Below are experts of layer 3 (counted from 0) of a mixture-of-experts language model. Rows are named router (the router's row for the expert), gate (a neuron's input weights, with its number), up (a neuron's input weights, with its number), down (a neuron's output weights, with its number) and show model dimensions 80-159. Each number is 128 + 32 x the weight over its row's rms, rounded and kept within 0 to 255.
Before each expert's rows: "comes before" lists some tokens at least twice as common just after its tokens as in all text; "mostly gets" lists some tokens that are sent to it at least half of the time. This comes from a sample of Wikipedia text that the model never trained on. Tokens count by the router's weight.

# expert 100
comes before: "\n\n", " The", " In", " He", " It", " This"
mostly gets: " end", " MPC", " ass", " arr", " br", " ins"
router [144 116 146 133 107  80 140 151 115 228 113  88 148 105 169 151 137 119 113 134  89 172  94 172 156 108 118  66 155 190 217 183 117 117 120 125  85 138  89 157 162 101 101  74 163  82 101  85 132 163  99 163 179 167 140  60 145 149 157 138 147 116 121 109 111  25  77 124  92 125 115 111 148 172 127 126  98 192 113 110]
gate0 [128 114 159 121 141  82 128 110 101 118 116 205 115  95 141 124  83 129 141 155 136 101 119 103  66 170 130 119 140 157 149 167 134 114  50 141 140 151 147 122 134 129  61 146  82  87 142 181 124 132 105 160 128 136 147  91 127 125 130 130 144  57 109 151 117  96 109 129 156 167 148 144 166 147 196 115 206 135  66 122]
up0 [ 94 136 138 193 138 163 103 153 171 112 129 136 137 138 111 149 115 146 116 176 131 101 139 143 106 195 147 177 129 127  93  72  74 114 128 123 159 159  99 138 140 126 184  95 231 124 143 121  85 101 113  98 131  55 157 183 115 145  96 107 142 166 106 123  90 147 122 104 109 169 158 136  51 165 135 142 189  80 128 129]
down0 [119 117 118  63 131 143 146 149  80 120 123 100 123 135 120  88 167 107 119 165  99 202 165 114 213 152 116 131 181 125 167 122 113  57  95  63 185 132 140 152 154 164  98 123 126 177 117 151 143  61  93  93 132 114  79 111 121 147 106 149 194  93 163 128 109 154  94 150 117 118  92 179 122 125 171 136  90  96 187 114]

# expert 0
comes before: "=", "%", "The", "|", "\n\n", "In"
mostly gets: " age", " −", " tax", " parish", " census", " Stat"
router [109  93 110  81 139 160 144 132 157 171  89  77 222 103 165 128 197 136  91 108 127 158 108 157  55 122 124 181 154 130 125 163 152  87 110 107 110  58  88 170 125 132 157 148 122  68 102  94 119 141 129 138 103 129 124 137 159 175 152 135 168 130  66 163 156 136 139 171 145  82 154 165  99  73  55 135 102 126 117 101]
gate0 [119 152 164  65 153 129 114 146 136 152 101  81 172 144 143 111 109 149 158 133 104 146 125 148 112  95 116  92 212 127  97  95 163 147 164 110 135 131 174 188  55  61 109  96  82  73 105 119 102 163  80 139 114 128 149 171 111  98 138 134 185 110 181 170 164 113  84 146 147 109  75 131 121  89 118  95 135 117  97 111]
up0 [114 170 132  99  32 106 115  78 104 127  90 127 125 125 153 151 146 133 106  69 120 184 171  97 172 103 182 101 148 114 101 165 138 100 132  90 143 123 155 145 140 165 120 105  70 142  91 155 127 189 166 125 181 130  71 172 174 123 111 121 131 119  73 131 199  84 127 145 149 166 181 156 106 147 104 134 168 122 113 119]
down0 [149  55 124  98 125 197 159 167 143 150  91 153 117 107  89  76 123 110 167 124 118 117 107  96 128 136  98 152 137 126 148 139 174 127 116 139 107  78 132 111 154 186 134  93 163  83 150 105 119 145 102  92 173 126 104  91 166 139 124 162  83 148 131 130 139  68 107 161 120 158 111 131  99 100 128  97 184  80  78  83]

# expert 15
comes before: "-", "on", "er", "ation", "e", "ion"
mostly gets: " pat", " Lar", " Pat", " techn", "Al", " vir"
router [132 149 169 135  96 115 123 170 154 179 146  98 134 147 152  91 137  63  44 153  95 116  91 156 147 125 125  65  96 102 141 111 172 162 169 143 169  84 154 124  64 130 153 147 101 138 113 123 155 174 143  95 135 168 111 105 131  42 197 176  81 110 103 162 186  72 116 157 121 139  88 150 155 106 107  90 172 161 152 169]
gate0 [ 71 111 159 101  97  87 105 118  92 126 156 150 112 138  95 184  82 169 114  86 139 117 123 168 149 142 174  84 182 150 136 152 126  83 207 139 123 124 140 168  94 182 136 135 161 139  83 143 149 156 131  62 113  92 141 162  71  84 199 125 151 152  94 123 137 167 122 106 137 148 223 115 107 143 130  64 110 152 126  87]
up0 [108 112 112  92  68 119 160 144 145 116 151 142 158 163  95  72 137 105 107 149 202 113 116 139 116  77 141 108 112 129 123 159 177 101 113  86 173 148 187 133 117 153 109 117 148 117 104 146 131 154 112 147 125 125 170  57 145 106  93 139 121 114 188 137 138 182 121  42 181 117 100 139  60 117 138  45 161 135 154  91]
down0 [120 132 108  74  80 139  99 133 118  70 167  94  96 100  97 121 136 163 162 128 125 151  93 135 195 124 106 139 151  84 146 168 145 109 148 137  94 115 170 168 154 102 116 107 184 145  79 210 148 129 134 102 124  75  93 119 114 161 169  87 103 206  94 162  94 192 175  69 138 123 184 120  42 141 157  97 130 143 114 122]

# expert 2
comes before: " |", " (", "i", "a", "o", "e"
mostly gets: "ić", " Roman", "ón", " Alexander", " Martin", "iel"
router [197 197 128 101 119  91 131  79 154 177 136  94  93  97 120 145 162 118 165 112  96  95 147 121 145 136 153 136  97 135 133 157 138 168 103 162 145 131 120  93  42  94 147 103 177 127 106 135 152 120 153 115 109 154  66 138  94 176 100  88 135 162 118 162 129 116 158 181 166  93 113 123 178 185  89 211 147 125 112  63]
gate0 [168  96 172 109  92 184  88 109 128 165  86 106 109 121 176 120 104 181 155 104  91  98 123 113 178  73 159 121 137 166  14 157 126 151 131 145 160 113  86  77  66 137 134  89 113  88 128 158 110 138 146 153 163 203 132 143 124 125 108 188 139 113 145 198 142 132 168 167 106  66 124 141 166 157 137 178 155 119 137  98]
up0 [ 67 186 107  30 136 135 120 118 127 190 168 119  95 161  84 104 174 104 125 103  89  90 153 136  61 135 179 130 112 156 161 101 167 145 160 155 108 141 100  95 103  98 147 119 170 138 109 118 136 193 155 137 135 157  72 149 120 148 109 127 136 149  63 115  85 161 107  95 127 104 121 166 147 146 175 140 141 128  72  94]
down0 [161 138  94 226 102 138  96 134 186  53  84 125 118  81 111 189 158 131  97 149 136  97  91 141 141 158  86 170  81  84 154 164 103 125 144 101 148 104 105 110 139 189 132 191 124 181 131 135 129 124 119 101 100 118 124  89 178 140 201 107 148 191 187 126  95 130 160  89  97 142 133  94 121 125 155 121 110  85 130 105]